config.toml
activation = "xielu"
normalize_top_k = true
lr_router = 0.00152
beta1 = 0.95
Below are experts of layer 6 (counted from 0) of a mixture-of-experts language model. Rows are named router (the router's row for the expert) and show model dimensions 64-127. Each number is 128 + 32 x the weight over its row's rms, rounded and kept within 0 to 255. Numbers have three digits each.
After each expert's rows: "comes before" lists some tokens at least twice as common just after its tokens as in all text. This comes from a sample of Wikipedia text that the model never trained on. Tokens count by the router's weight.

# expert 17
router:154097104150158146094057124063151132111120143139141077050108127161191126131141086117114102198173131174099109093164119109085141116159099137152103161070092116136131196144133164095105095133132164
comes before: " |", " 0", " (", "–", ")", " 1"

# expert 15
router:146095096120043161090109130169046161088120158139130132105106136129172101165163093190106098148163124159121124147125101114107117113175117122146102128132086139081193157119086146101115124122135216
comes before: "-", "\n", "|", " 17", " 6", " 4"

# expert 25
router:150102115132169160092097102180137154101120171130163121105090140168149089123154082140116105072149164168138105076088103145115152106160089064167093132159112168078083178105068146098101135138168148
comes before: "\n", " The", " He", " In", " It", " This"

# expert 19
router:153102111150142146115090127233097165090125144127166130074096149161157141157174091176132109100164156166092131104186090205126125131109096125124096145101115165167136165149138150108100118127152135
comes before: ",", ")", "-", "–", "),", ")."

# expert 28
router:148103123115111155093078107136110120093139167140157110092107155152156100154159091221124106088185119137094117177101090104117137123192125081199109143092105134172034140091067149107107105097156138
comes before: "\n", " ", " \"", " The", " 1", " 2"

# expert 5
router:139113101128140168095107118065172132063138141152151109132102149140169117087152094203103100138184133148100115163202113198116150090115087139170102125123100142141115122101117140110086073075148133
comes before: " the", " of", " to", " for", " as", " were"

# expert 24
router:141098108102123150091100124188104130105128139134140078124122131158134158122153106107128099123135124161117110104149082167096144105128105112143100136128089098061127106129129156080116134086182124
comes before: " in", "|", " by", " on", " of", " to"

# expert 1
router:144094103132106158093098114088155149121174145151183149124122142141167058093157107100100110055178128165088112169100111106093146131107104084168101108056098168156191166102104150092096107108128123
comes before: " |", " the", ";", "–", " a", " August"